config = dict(
    n_layer=11,
    n_head=9,
    lr_head=0.00527,
)
Below are experts of layer 2 (counted from 0) of a mixture-of-experts language model. Rows are named router (the router's row for the expert), up (a neuron's input weights, with its number) and show model dimensions 240-287. Each number is 128 + 32 x the weight over its row's rms, rounded and kept within 0 to 255.
After each expert's rows: "gets" lists some tokens that make up at least twice as much of what it gets as of all text. This comes from a sample of Wikipedia text that the model never trained on. Tokens count by the router's weight.

# expert 16
router [143 184 176  93 138 115  49 149  92  99  97 108 130 189  45 127 102  73  86 169 143 137 163  65 185 157 116  66  89 138 127 175 127 143 124  71 133 109 139 133 112 119  91 158 131 130  88 138]
up0 [176 109 186 154 121 160 151 162  82 120 201 114 147 106 132 138 127 151 135 127 146 124 149 135 162 130 110 150 211 115 123 207 184 143  87 238 163 137 177 133 123 118 141 140 107  87  85 162]
up1 [121 183 128  27 111 134 140 133  90  77  99  75 180 124  83 174 123 124 157 153 106 116 164 122 139 113 103 100 119 128 150 134 128  92 112 104  77  81 157 130 149 119 156 127 147 158 130 170]
up2 [131 134  70  89 110 164  99  77 135 146 124 161  97  63  26 172 111 146 111 118 185 149 147 145 177 101 144 135  74 111 142 112 140  96 136 124 165 175 156 140 140 139 141 193 171 163  54 157]
up3 [ 97 132 157 176  79 149 112 160 115  76 137 142 102 138  91 153  97 162 153 203 139  96 153  66 170 147 157 126 132 150 118 166 125 175 133 118  93 131 111 124 150 126 161 131 130  91 120 132]
up4 [110 110 158 101 105 153 116  69 126 134 109 182  84 136 161 132 101 133 113 121 143 181 177 123 119 152 135 127  98 110 127  90 102 159 131 138 111 107 139 143 199 122 171 237 140 100  77 120]
up5 [108 173 154  73 137 163 129 115 121 121 140  80 156 141 116 173 133 106  67 189 158 112  96 148 152 119 130 131 132 103 194 152 114 173 105 153 167 125 139 102 155  99 146  83 211 113 117  88]
up6 [ 89 137 112  69 125 185  82  56 168 109 143 135 119 169 103 186 118 139 198 120 102 146 108 123 129 131 138 115  96 136  99 147 146 103 118 147  91  71 151  78  91 119 143 119 107  73 134  96]
up7 [156 141 162 126 125 176 185 184 117 156 112 123 107 139 197 119 141 197 137 129  79 105 154 165 103 104 104 134 129 129 202 135 151 129 141 104 166 116 172 169 144 132 137 102 164 126 160 151]
up8 [155 154 139  66 178 169 113 154 123 100 225 129 173 118 137 161 154 142 118 139 133 138 103 117 157 159 152  91 166 128 101 152  92 133 124 132 151 108 178 145 161  84  63 103 160 112 125 150]
up9 [140  96 161 139 215 118 116 132  94 104 142 148 109 120 186 135 124 133  91 141 130  93 140 124  98 165 127 108 172 181 138 113 134 131  98  87  90 196  96 174 149 126 186  99 118 131 116  85]
gets: "-", " (", " was", " is", "/", " /"

# expert 5
router [185 137 183  69 142 125 132 153  88 112 176  93 129 119 145 168  96 130  62 156  95 113 158 107 107 128  94 136  74 113 117 114 166 133 126 117 131 126 120 112 120 163 100 145 160 149 131 180]
up0 [110 148 159  70 100 161 168 122 152 133 125 124 125 112 162  74 126 108 158 204 134 136 149 166 100 129 139 145 202 110 107 154 145 151 151 106 124 118 113  83 168 122 148 161 120 174 164 135]
up1 [110 135 133 138 140 131 149  97 114 164 121  84  96 124 115  91 171 198 110 132 183 170 118 161 114 128 202 176  91 106 174 154 168 118  80 114 155 115 116 140 130 164  83  71 134 125 193 117]
up2 [166  68 147  61 144 134 120 172 151 164 159 130 132 135 143  92 116 133 113 150  94 108 109 127 142 120  62 136 106 169 140 121 103  86 104 116 130  93 164 165  98 153 114 119 155 200 164 115]
up3 [139 153 132 135 177 133 127 115 170  80 149 160 159  77 164 186 115 152  62 153 120 121  96  88 114 160 134  79 113 169 138 133 106 153  69 136 108 100 114 120 129 140 114 126 154 138 158 122]
up4 [ 94 116 155 135 145 122 123 183 104 152  96 113 134 122  93 146  98 109 150 148  90 154 142 117  76 129  81 118 103 113 158 195 119 173 124 112 134 192 122 158 102 125 140 133 140  48 113  85]
up5 [148 151 135 153  97 137 144 101 169  76 191 117  88 106  97 110 195 112  94 146 199 147  90 105 173 105 144 182 119 128  83  80 157 100 173 144 116 153  79 124 141 173 121 131  87 146 139 195]
up6 [ 99  74 148 125 141 110 153 162 138 101 156 188 172 111 134 126 133  89 114 110  84 142 112 143 178 113 145 119 107 149 136  95  75 117 172 131  97 112 118 148 136 185 103 143 184 132 129 133]
up7 [ 70  94 225 111 158 202 161 140  85 128 112  79 106 191 123 122 160 118 133 195  98 113 143 145 115 142  74  89 149 143  94 123 184 149 142 163 151 123 161 167  98 137 114  91  51 116 100 137]
up8 [110  50 113 107 112 114  94 121 215 121 166 146 109  96  84 132 130 132 138 181 156  99 115 159 100 118 113 129  99 106 124 127 123 128 130 138 163 139 158 156 137 103 141 145 141 185 122 140]
up9 [167 110  95 143 139 158 139 112  96  89 170 152 174 115  44 132  66  77 106 179 155 155 127 128 125 154  92 103 163  89 178 119 137 157 158 125 139 140 164 118 106  93 104 137 137  93 129 124]
gets: " the", " place", " born", "born", " medal", " his"

# expert 4
router [148 161 205 144 119 144 144 158  51 139 158 111 125  65 104  88 110 122 169 129  97 179  71  90 185 135 151  79 135 187 149 123  85 108  77 126 137 146  69 163 143  99 149 149 183 103  88  93]
up0 [156 175 198 136 138 150 104 147 129 108 124  74  71 104 105 137  63 174 146  78 142 106 116 102 142 163 166  64 113 130 169 149 127 118  68 154 105 173 215 141 129 147 118  82 127 138 134 137]
up1 [153 135 161 147 133 121 134 108 141 128 121 183 142 113 114  94  95 132 193 125 126 132 103 137 116 100 107 148 122 133  99 189 186 132  86 168 124 156 138 112  84 143 172 172 177 179 131  79]
up2 [105 119 184  72 193 136 121 166  52  72 139 132 141 143 160 108  68 156 132 161 129 146  67  94  96 116 153 149 128 130 160 165 166 156  96 123  88 154 154 162 101 157 141  45  96 105 162 123]
up3 [156 154  99 182 153  85 163 145 203 167 130 167 133 165  85 167 156 142 180 172 145 144  92 114 146 120 127 117 124  87 105 160 127  98 133 119 134 126  76 140 101 112  62 157 107 150 107 171]
up4 [152  54 120 134 105 125 137 185 147  83 207 166 140 125  95  97  83 204 106  74 176  80  92 102 134 182  95  92 111 179  53 173 102 127  89 136 134 126 131 165 146 146 168 145 101 119 144 154]
up5 [137 143  90 146 181 128  90 156  98 157 115 175 115 114 137 124 122 121  99 143  82 112 148 167 140 140 119   8  86 176  87 135 124 108 112 171 125 176 119 112 185 127 120 147 141 114 159 126]
up6 [131 156 143 121 126 204 156 126 107 105 148 122 133 128 107 109 146 147 148 122 107 115  82 134  90 105 121 115  70 171 131 138  86  97 136 162 170 186 138 130 151 142 152 167 122 106  82 103]
up7 [201 135 137 148 118 142 123 172 146  98 172 131 178 135 133  54 129 147  83 128 112 116 143 107 150  88 140 126 169 137 102 162 123 142 146 105 137 117 137 132 121 101 172 161 133 159  95  95]
up8 [139 131 123 149 156  97 137  95  92 108 181 165 128 110  57 121 144 163 150 132 104 183 121 115 143 165 126  86  91 210 108 153 111 112 144  86 137  99 121 102 147  85 171 127 124 134 125  96]
up9 [151  67  74  89 152 158 115 103 123  94 141 132  82 162 105 146  61 104 144  72  91 147 106 196 114 144 122  82 130 149 146 106 121 154 135 156  82 168 134 162  75 153 116 174 111 113  91 164]
gets: "s", "'", "a", "e", " A", " "

# expert 1
router [164 154 140 146 125 195  91 132  88  87 115  78 132 116 122  83 103 117 115 146 108 165 117 124 113 154 162  88 111 128 139 120 122  34 126  90 139 147 161 128 141 111 118 195 164 123  94 187]
up0 [ 86  84 160 133 133  99 108 112  61 155 141 110 124 108 125  75 153  89 108 158 150 149 163 163 130 114 119 108  94 137  99 161  89 113 118 127 123 108 125 196 163 131 143 235 127  86 168 129]
up1 [168 161 155  71 128 128 125 135 101 167 159  67 163 119 107 154  59 146 166 142 157 110  73 160 100 124 130 135  34 138 159 126 213 166 101 153 105 158  94 112  96  88 115 114 137 152  83  76]
up2 [ 89 104 115 124 106  97 180 114 109 152  70 158 155  70 155 119  93 140  95 180 126  62  44 147 172 129 162 126  92 136 150 201 135 130  84 161 169  99 129 110 200 115 192  98 133  85 107 132]
up3 [193 104  86 107 190 136 152 130 109 154 128  88 136 117 111 127 139 142 165 172 134 130 104 138  63  60 144  97 116 105 142 119 118 147 115 178 122 154 119 173 132 172 106 121 148 159 118 124]
up4 [151 168  84 152  78 133 148 165 149 102 124 120 145 132 141 133  97 142 108 120 106 150 105 158 140 119 148 148  93  84 123  77 105 117 138  77  94 157 146 131  68 150 131 144 101 141 105 106]
up5 [126 173 145 153 176 172  63 113  62 100  77 155 163 130 123 125  62 158  93 140 193 186  45 142 114 124 110 125 148 152  98 122 156  99  94 184 144 112 116 110 122 115  96 134 116 172 151 131]
up6 [154 172 160 142  83 118 145  99 157 135 135 100 141 101 132 153 133 138  93 119 112 153 136 131 127  97 140 116 113  85  77 125 124 152 122 172 148 125 160 145 108 116 160 102 100 191 165 142]
up7 [ 94  83  61 124  72  50 182 138 149 104 105 135 129 174  93 161  97 155 131 151 120 103 112  72  79 150 176 124 132 123 138 140 186  75 141 145 154 154  87 172 173 155 139 188 132 144 122 129]
up8 [115 126 126 158 147 109  78  73 147 115 160 130 125 133 156 138 140 135 123 138 118 133 100 105 234 136 138 137 103 141 157 119 132 106  87 107 165 143 161 140 133 105 138 157 145  78  87  93]
up9 [148  88 160  96 145 138 135  99  76  88 125 132 119  98 128 141  76 125  78 121 135 115 122 118 170 139  79 186 210 134 144 161 149 151 166 134 101 117 103 155  77 141 191 191 166 150 142  65]
gets: " |", ",", ":", " in", " for", "W"

# expert 0
router [150  75 158  45 182  87 129 124 149 246  53 126 145 133  89 149 117 137 162 133 127 141 175 168 180 117  98 139 101 173 121  67 179 208  89  80 160 115 108 146 125 152 115 127 123 158 144  99]
up0 [167  73 156 114 142 119  53 112 116 114  87 163 160 148 122 123 118 104 161 116 148 127 150 125 157  75  50 164 182  92 121  73 156 108 136 161 181 117 158 119 123 141  93  63  91  84  79 117]
up1 [141  98 100 117 110 100  85  86  66 142 134 178  80 101  59 107 143 138 104  93 176 219 122 164  96 157 138 101  75 178 117 122 135 172  92 130 176 120  83 129 147 155 134 129 103 129 200  74]
up2 [143  86  83 108 164 165 113 147 175 157 154 147  93 134 150  66 170  91 114 204 133 200 147 154 119 105 148 142 109 166  77  73 186  94  81 152 119  90  84 112 164 184 116 121 143 142 110 146]
up3 [ 75  77 132  84 145 126 172 152  90 152 156  94 139  89  78 165 126 166 102 137 109 111 132  99 164 151 125 160  93 120 179 105 139  99 102 132 132  94 110 109 123  99 152 110 137 162 189 142]
up4 [ 93 141 128 185 138 137 105 150 103 125 127 109 104 137 121 145 109  71 100 147 154 164 129 133 193 111  92 153 116 122 108 128 114 160  87 158 238 125 137 136 110 159  99  51  93 104 158 200]
up5 [169  88 139 170 107 143 124 138 139 195 138 181  86 123 138  92 116 184 108  70 106 186 106  75  94 117 154 125 164 132 174  86 167 134 126 139 114  90 170 118 153 150 165 174 113 180 109  88]
up6 [112 139 154 108 162 146  84 142  45 144 150  95 102 134 118  91  96 132 124  59  75 133 189 117 191 141 129 106 141 102 168 112 123 104 115 154 164 131  82 109 144 114 122 203 127 175  85  93]
up7 [111  93  91  95 150 166  90  81 168 148 121 145 123 153 161 144 148 185 104 124  90 118 156 131 130 124 149 135 114 138 153 152 149  70 129  98  92 137 148 135 148 131 126  95 128  91 129  68]
up8 [109 135  98 141 143  92 152 175 105 152  92  98 116 112 123 100  42 161 180 141  76  62 151 122  90 173 160  98 132 176  64 104 124 140 195 147  97 169 101  92  55 152  81 147 166  89 149 158]
up9 [102 113 112 184 198 119  99 115 146 139 132 118 147 129 127 144 111 150 118 124 120 102 121 126  48 162 169 131 132 221 138 147  70  64 149 194 142 166 166 122 132 148 119  90 134  78 124 169]
gets: " and", ",", " of", " to", " in", " with"

# expert 14
router [152 121 146  87 147 149  90 138 141  94 101 111 127 140 100 149  87 132  86 136 141 160 110 108 130 122 103  96  88 142  93 107 119 100 158  88 156 135 161  80 168 117 133 158 196 105  95 221]
up28 [107 139  89 102 148 124 154 156 110 131  97 128 171 134 195 115  78 143  96 126 120 107 149 122 184 128 106 115 145  68 133 182 149 152 151  87 120  88 137  82 167  77 145  91  72  88 102 163]
up29 [139  89 160 152 104 116 126 127  85 124  67 109 121 109 159 176  58 143 162 154 187 107 135 175  64 124  82 119 142  71 121 164 132 191 153 110 134 127 145 147  91 189  78 134  97  93 133 197]
up30 [140 106 130  85 165 138 110 130  90 172 161 100 123 100 156 104 118 153 122 108 137 119 138  50 191 113 111  73  89 151 110 164 144  48  56 109 111 177  91 151 169  86 151 135  91 119  81 125]
up31 [172 161  87 111 122 126 135 128  86 130 160  75 133  92  96 128 170 114 163 119 126  67 121 111 124 206 140  82  59 123 170 138  70 169 134  87 122 101 133 123 137 169  73  88 153 157 119  63]
up32 [ 61 101  93 155 104 168 124 156 104 131 120 185 120 104 144 169 149 166 106 121  87 181  95 121 108  95 132 162 143 103 139 161 112  95 141 109 158 160 145 100 126 141 101 203 111 121 134 134]
up33 [150 191 102 140 121 141  97 169 109 106 105 110 157  61 133  97 126 165 116 120 190 203  95 165 137 112  87 173 188 192 161 127 167 191 129 152 169 102 153 195 104 162 100 149 115 148 123 126]
up34 [159 192  80  56 124 128 111 162 105 143 161 175 122 115 170 150 117 113 106 182 190 149 123  90 152  85 134 131 145 148 178  92 114 109 105 106 109 154 130 151 100 120 158  83 119 109  49 118]
up35 [ 91 163 155  86 184 176 126 139 144 135 172 116 162 119 161 106  86 136 124  84 109 133  68 145 201  75 100 146  78 110  88 129 123 135 134 100 159 119 175  89 151 130 126  95 108 154  66  87]
up36 [126 149 107 167 153 128 101 132 140 185  70  73 124 142 168 135 133  87 100 168 133 148 116  70 196 129 150 152  88 119 145 125 101 150 196 126 164 158 146 126 107 165  98  81 112 123 100 184]
up37 [177 129  88 148  89 143 110  88 141 157 111 120 149  69 153  77 102 102 138  99 170 114 150  76 172 123  55 172  91  96 181 127  99  93 167 117  92 124 167 125 119 171 136 170 155 127  87 114]
gets: " |", " 0", " ", ";", "-", " —"

# expert 3
router [151 131 140 129 112 150 111 145 148  87 127 135 126 156 154 148 114 135  65 158 126  87 200  66  92 114 135 111  96 121 135 192 138 102 174 146 135 136 148 113 141  94 150 141 141 103  70 139]
up28 [ 59 108  73 123 147 135  92 138 130 114  93 120 169 119  99 119 165 159 123 143  82 172 158 126 140 128 126 186 152 137 127  76 159  97 150 193 157 142 141 153 164  50 149 136  90 103 133 114]
up29 [ 23  98  86 165  75 118 113 149 171 149 117 109 110 158 168 105 114 119 101 114 142 138 117  77 116 133 132 113 123 110 103 124 111 108 140 139 178  75 132  77 101 102  97 105 170  97 112 124]
up30 [110 113 169  85 143 158 132 121 131 134 166 167 114 111 151 155 103 150 134 171 152 193 156 138 152 182 154 114 116 124 139 130 137 121 150 130 172 144 113 146 150 149 167 116 124 123  77 136]
up31 [133 126 149  94 136 110 123 160 108 159 120 155  78 193  75 120  82 103 113  83 127 124 154  99  73  99 147 160 162  92 202 132 122 160 123  97  62 166 111 153 161 152 121 170 179  89 160 117]
up32 [120  60 121 136  99 138 134 185 116 113 149 154 141 152 119  95  99  88  83  88 142 167 134  80 124  59 107 109 109 134 111 148 112 133 171 102  94 104 125 129 167 118 169 116 177 156  76 132]
up33 [136 115 175 138 108 161 142 165 125 143  62 139 138 104 161 123 152  81 176 152  86 127 150 111 126 120 131 114 108  99 162 120 138 127  96 131 118 154 152 117 101 188 181 134 156 108 101  95]
up34 [111 112  86 177  87 118 131 155 107 128 115 167 131 198  95 105 130 117 124 158 175 194 108  71 145 123 138 130 110  95  78 134 158 119 114 149 150  66 163 110 137  82 194 196 117 100 133 143]
up35 [143  81 105  96 124 151 129 135 140 125 140 145 177 108 161 135 120  42  75 159 127  91  78 138  84 137 121  72 143 102 114 121 159 155 105  51 111  88 160 127 138 107 151 169 152  95 120  75]
up36 [102 113 136 159 143 117 126 124 122 129 163 124 113 106 168 115  80 122  86 153  43 133 103 138 118  86 150 143 110 119 145 150 113 168 161 112 137 107 136 129 143 104 129 180 143 152 144 146]
up37 [140 105 155 108 150  97 164 136 110 156 155 136 129 130  91 149 111 154  68 179 111 126 111 106 136 109  81  61 125 100 141 148  89 114 128 125 118 121 133 147 147 175 183 150 132 105 182 141]
gets: "|", ":", " |", "-", "=", "==="

# expert 19
router [165 127 115  87 138 149 120 145 131 171 143  90 125  83 147 119 111 142 109 131  94 119 110 144 107 139 155  78 121 148 151 133 148  85 154 135 123 134 149 169 153 113 117 138 150 102  61 146]
up0 [128 101 150 133 143 175 173  68 103 101 171 123 151 113 180 138 100 148 144 146 177 118 104 173 134 151 135 168 161 106 105 148 106 151 198 146  76 150 229 150 116  71  53 126 119 167  96 126]
up1 [154 170 130 109 133 151 107 151 105 122 140  83  66 118 138 158  71 107 131 119 108  87 153 152 148 104 144 108 164 111 135 114 174  80  75 146 178 157 146 127 128 136 166 126  94 129 151 118]
up2 [ 98 111 213 164  84 109  96 150 105 107  59 175  92 115 165  96 149 137 105 126 128  75 107  92 148  91  95 137  84 181 116 156 114 190 143  94 145 150 124 135 101  91 141 115 162 124  68 121]
up3 [134 144  71 131 142 164 154 119 147 163 163  97 168 136  67 131 126 140 107  99 130 131 145 117 117 106 145 134 148 185  94 128  59 126 157 162 134 141 138 142  98  89 104 154 125 125 144 103]
up4 [137  79 127 157 135 102 120 123 155 106 132 139 161 133 170  71 132 111 125 111 145 116 121 162 175 139 101  97 154 143 120 101  98 161 112 157 105 143 110 109 143 140 189 124 126 159  63 128]
up5 [159 115 132 105 151 117 114  96 146 153 181 153  77 136 102 162 146 190 146  83  87 136 166  52 115 145 119 146  48 150 166 119 128 136 137 168 126 124 185 100 138 129  91 143 173 145 113 141]
up6 [146 151 180  80 124 135 114  95 155 140 119 116 139 122 145 124 125 134 146 131 127 149 142  75 101 153 102 147  68 177 120 157  94 137 132 134 127 128  17  96 108 109 141 148 102 162  62 107]
up7 [160 136 107 122 133  90  49 181 104 195  96 135 173 118 185  88 127 183 170 100  90 166 119  94  78  71 122 185 118 173 104 155 115 156  98 105 125  82 117 139 147  79 134 144 152 116 122 130]
up8 [136 124  93  86 128  76 126 120 104 134 188 186 103  72 142 149 131  85 116 105 162  92 171  87 144 125  82 107 153 123 148 143 152 111 149 111 115 153 162 154  92 113 114 183 132 191  82  73]
up9 [158 154 116 119 149 106 109 118  32 155 164  99 139  89 149 156 124  62 151 105 132 150 146 135 126 121 104 132 123 164 145 100 187 131 135  64 140 128 160 170 131 134  93 103 123  81  64 102]
gets: " (", "-", " ", "/", " \"", " /"

# expert 13
router [158 114 139  91 147 141 122 132 131 199 167 103 139 103 157 137 100 159 153 156 108 118 255 126 141 147 111 142 122 116 160 189 129 137  56 145 104 140  85 116  91 152 113 145 109  95  98  87]
up0 [116 128 126 106 114 107 115  89 124 132 105 167 119 149 131  84 131  98 156 115 130 176 197 117 103 139 167  98  58  45 122 171  81  92 123  97  96 180 115  64 175 155  86 153 154  79  93  83]
up1 [ 73  86 133 160 112 156 115  96 157 161  63 144 140 135 127 130  69 124 132  72 185  87 172 158 159 120  84 121  39  79 136 165 169 116  87  99 134 191  94 126 125 107 155 135  81  92 175  65]
up2 [ 95 192 111 100 163 106 155  90 116 123 170 132 140 140 104 171 173 165 100 116  66 126 125  83 173 166 178 164 111  67 180 108 159  93 115 124 115 136  91 157 156 112 123 131 132 106 133  76]
up3 [171 129 146 101  91 124 149 150 115  94 146  86 147  61 101 120 170  99 121 139 171 126 191 143 149 152 113 148 118  95 116 176 144 202 123 131 112 169 111  97 142 108 160 164  67 110  92 177]
up4 [ 74 112 132 105  52 117 130 116 162 173 152  88  73  97  97 111 153 136 160  73 146 110  84  78 113 176 140 140 166 101 203  95 120 105 101 108 121 164 128 168 139  80 139 113 154  98 148 140]
up5 [126 156 124 200 131 132 163 162 110 133 104 164  95 167 169 143 167 116 125 161  98 139 114 151 186 153 109 131 155 182 152 140 135 175  99 137 124 139 120  86 145 141  99  29 127 141 125 103]
up6 [118 177 137 127  77 128 139 122 136 137 102 128 178  66 161 166 120 145 177 118 131 173 156  91 104 156 101 105 142  78 169 116 109 191 115 109 144 103  90 109  97 148 130 133 115 196 164 132]
up7 [126 121 139 116 159 156 119  89 156 124  93 147 157 102 125  93 149 143  73 103 248 106 160 156 104 119 140 127 111 123 139 150  82 106 104 125 151 117  96 120 128 114 106 153 165  69 109 108]
up8 [147 140 152 111  94 109 177 157 128 135 104 105 130 167 125 143 132 109 130 115 114  85 137 135 147 144 144 179 118 105 125  83 131 137 143 156 125 234 101 112  96 141 114 137 207 129  94 107]
up9 [ 99 157  59 123 147 111 109 184  77 125  71 118 113 142 115 124 133 125 124 143 113 157 131 150 135  70 129 131 171 109 147  96 173 138 103 146 153 152 134 130 104 146 116  97 193 140 116 115]
gets: " by", " from", " in", " at", " for", " on"

# expert 15
router [132 130 140  76 122 130 116 157 160  86 116  98 153  78 141 134 112 120 173 115 144 145 129 138 117 133 122 147  91 171 137  43 152 155  58  84 144 170  78 113 151 183 144 146 141 104 163 144]
up28 [165  85 105 141 113 133 190 163  73  97 138 201 139 119 148 149  88 129 152 158 103 127 142 111 140 127 153 124  97 132 150 104  98 111  92 122 104 160 187 155 156 108 195 144 143 132 132 207]
up29 [115  72  62 118 108  97 109 134  96 200 102  72 191 147 149 100  79  98 130 118 145 144 183 108 137 128 146  73 136  83 121 155 174 119  49 135 158 121 107  84  70 128 133 180 154  87 167 118]
up30 [123 132 107 147 124 123 130 146 151 110  98 100 143  61  99 144 157 167 105 143 123  89 156 142 133 112 109  95  61 137 157 125 134 202 111 138 137  75 116  83 169 123 161 112  69 164 204 154]
up31 [120 157 126 121 150 107 146 115 140 161 148 131 103 113  91 193 127 179 118  94  95 153 147  94 141 132  97 151 111 143 145 138 149 149  99 169  79 128 184 171  98 102 180 175 173 118 152 156]
up32 [101 151 134 145 160 118 158 160 126 104 131  97  88 170 143 186 105 156 157 114 108 110 165 108 132  64 169 134 114  99 160 120 127 102 123 140 124 132  76 166 126 118 163  86  96 130 138 149]
up33 [169  92 102 138 117 154 135 142  87 135 108 153 178 130 105 151 116 163 145 123  84 114 166  99 173 131 175 138  97  67 156 146 150 153 151 124  99  94  84 177 111 136 175 100 139 106 144 119]
up34 [105  71 142 102 136 154 129 148 134  97  52 104 102 172  96 109 109 122  91  84  96 109 134 162 151 125 175 145  94 130 193 158  77 123 130 125 133 152 150 143  78 104 150 167 130 147  47 148]
up35 [119 100  79 118  62 126 138  92 119 200 172 125 138 143 171 155 188 159 151 155 126 117  66 124  72 172  95  72  92 110 114 117 137 128 131 159 190  79  75 180 139 100 131 156 128 157 132  99]
up36 [101 136  94 143 153 156  26  77 168 153  84  80 145  92 107 191 140 141 108 145 142 141 159  82 191 109 121  86 140  39 165 174  92 118 131 148 134  90 123  47 135  77 109 163  97  91  97  82]
up37 [159 149  88 106 114 175  72 116 149 103 143  78 105 125 100  86  91 118  44 166 195 120 118 158 127 125 134 157 116 136 187 124 121 147 122 124 109 155 109 134 141 137 180 122 136  94 136 171]
gets: " first", " 1", " 2", " 4", " 3", " 5"

# expert 12
router [169 129 188 153 149 120  81 185  79  98  99 146 125 131 133  98 103  70 125 153  47 164  96 108 119 115 134  90 109 122 123 124 151  99 133 161 110 131  92 109 132  80 113 150 179 139 104 181]
up0 [ 93 136 120  98 156 116 139 139 126 106 156 106 105 112 153 152  91  91 179 136 147 110 164 120 188 122 101  91 137 120 122  90 144 145 174 187 146 120 143 130 126 137 128 146 112 104  93 129]
up1 [157 128 201 129 106 130 130 119 204 108 164 223  78 149 112  88  90 166 106 177  89  89  95 196 164 106 210 163 114 149 111  97 129 130  94 135 153 186 136 133 129 146 165 128  88 232 121 103]
up2 [121 179  56 129 106 122  58 128 129 174 162 115 163 160 125 158 123 108  95 142  53 127 132 158 152 124 148 189 133 200 120 174 132 144 164 102 136 119  65 133 148 158 125 129 146  72  60 122]
up3 [ 98 110 116 174 149 183 102 117  86 132 147 102 107 135 117 109 125 182 158 114 135 149 119  93  83 112 137  95 120 181 173 102 178 101 186 113 191 132 131 126 156  97 127 125 153 135 108  75]
up4 [165 132  94  87 146 159 114 134  66 112  70 123 115  75 116 111 112 106 138 149 174 135 134 126 107 130 104  82  94 179 110 123 145 155 126  98 108  64 128 100 102 142 152  77 172  96 120 106]
up5 [147 182 107 140 113 124 147 144 132 102 118 105 137 126 133 196 179 159 119 142 166 114  66 158 140 136 147 142 101 109 111 152 144 171 157  34  97 168 147 174  78 110 100 125 169 138 137 117]
up6 [115 168  91 150 118 115 168 119 194 181 137  61 130 132 129  80 110 140 164 109 107 161 138 126 152 159 151 129 154 124  91  54 126 111 112 185 132 123  98  87 120 142 132 109 101 149 108 131]
up7 [211  78 116 111  86 155 111 193 152 164 153  87 116 176  90 139  81 135  83 167 111  98 147 202 124 145 146 158  75 153 162  70  65 149 107  82  95 112 131 144 109 112  84 126 100 121 149 120]
up8 [171 133 128 138 113 151  97 143 155 140 197  52 163 112  85 138 177 169 195 147 121 156 120 134 177 135 135 138 127  80 136 119  97 152 174 132  63 131 142 114 129 165  98 174 126 151  98 148]
up9 [ 97 116 103 129 144 117  72 118 121  71 112 105  99 177 141 115 151 220 132 171  90 157 142 141 136  67 157 111 157  84 118  83 151 147 148 127 160 107 132 120 101 145 158 197 169 124 172  86]
gets: "ed", " of", " his", " New", " American", "ing"

# expert 11
router [105 194 152 122 116 103 140 159 166 100 119 132 125 163  76 134 135 106 141 137 159 110 127  71 190 129  92  86  90 169  98 120 167 136 184 110 117 117 103 166 159 124  90 105 139 135 143 146]
up28 [100  99 158  55  84 101 154 137  96 111 114  93 198 122 119 178 107 105 154 106 142 129 144  99  50 143 173 114 130 101 125 134 162  91 137 101 141 123 119 127  84  94 156 122 152 127 122 114]
up29 [145 104 110  65 146 101 165 200  85 124 117 101 143 157 138 155  87 136 190 201 143 133 145 147  94 195  72 118  83 110 113 133 148 115 142 127 173  99  80 183 124 159 131 102 120 147 133 153]
up30 [139 170 101 130 119 144 121 144 166 205 111 165 130 125 133 140 107 114 126 179 157 185 115 137 161 124 115  99 159 108 173 118 127 107 148 130 175 124 121  88 148 161 143 147  75 148  96 111]
up31 [149  71 171 145  97 118 111 139 158 125 136 116 142 156 108 149 120 124 168 138 120  96 156 126 130 130 134 152  78 153 115 151 191 146  95 114 156 155 159 234 109 131 173  95 107 139 118 157]
up32 [114  59 121 132 115 102 149 142  85 113 140 109 119 147 117 166 172 137 185 125  96 131 113 110  91 113 123 111 194 135 142  98 112 121 154 134  29 123 164 132  93  93  35 157 116  92 126 102]
up33 [132 166 165  52 178 168  88 120 120 129 107 170  82 150  91 154 127 140 172 130 117 117 149  96 158 130 139  61 134 145  94  88 100 118 120 155 111  69 122  93 128 162 161 134 151 126 171 142]
up34 [ 97  98 162 153 115 180 186 153 134 167 109 105 111 122 160  63 180 150  83 139 168 121 111 103  81 157 105 142  90 131 180 126 172 152 106 126 127 173 155 133 110 172 145 110  99 156 100 100]
up35 [136 124  49 146 217 117 131 136 165 136 131  68 150 115 145 133 174 128 187 129 154 137 199  92 179 140 110  99  94  77  95 129 144 128  74 145 162 110 101 128 131 133 124 107 137 133 121 145]
up36 [ 96 106 133 153 205 117 182 139 159 191 130 137 179 124  62 132 144 121 153 193 143 137 131 162 168 212  56 139 113 117  95 105 124 133 148 154 155 124 142 121 117 162 138 141 144  92 145 133]
up37 [111 146  86  85  97  65 118 174 125 113 156 118  98 127  86 137  99  98 166 162 163 113 158 127  82 121 183 108  85 161 116 175 174 151 137 146 119 139  96 135 136 163 111 131 165 112 108 143]
gets: "\n", ".", ",", ")", "==", "\""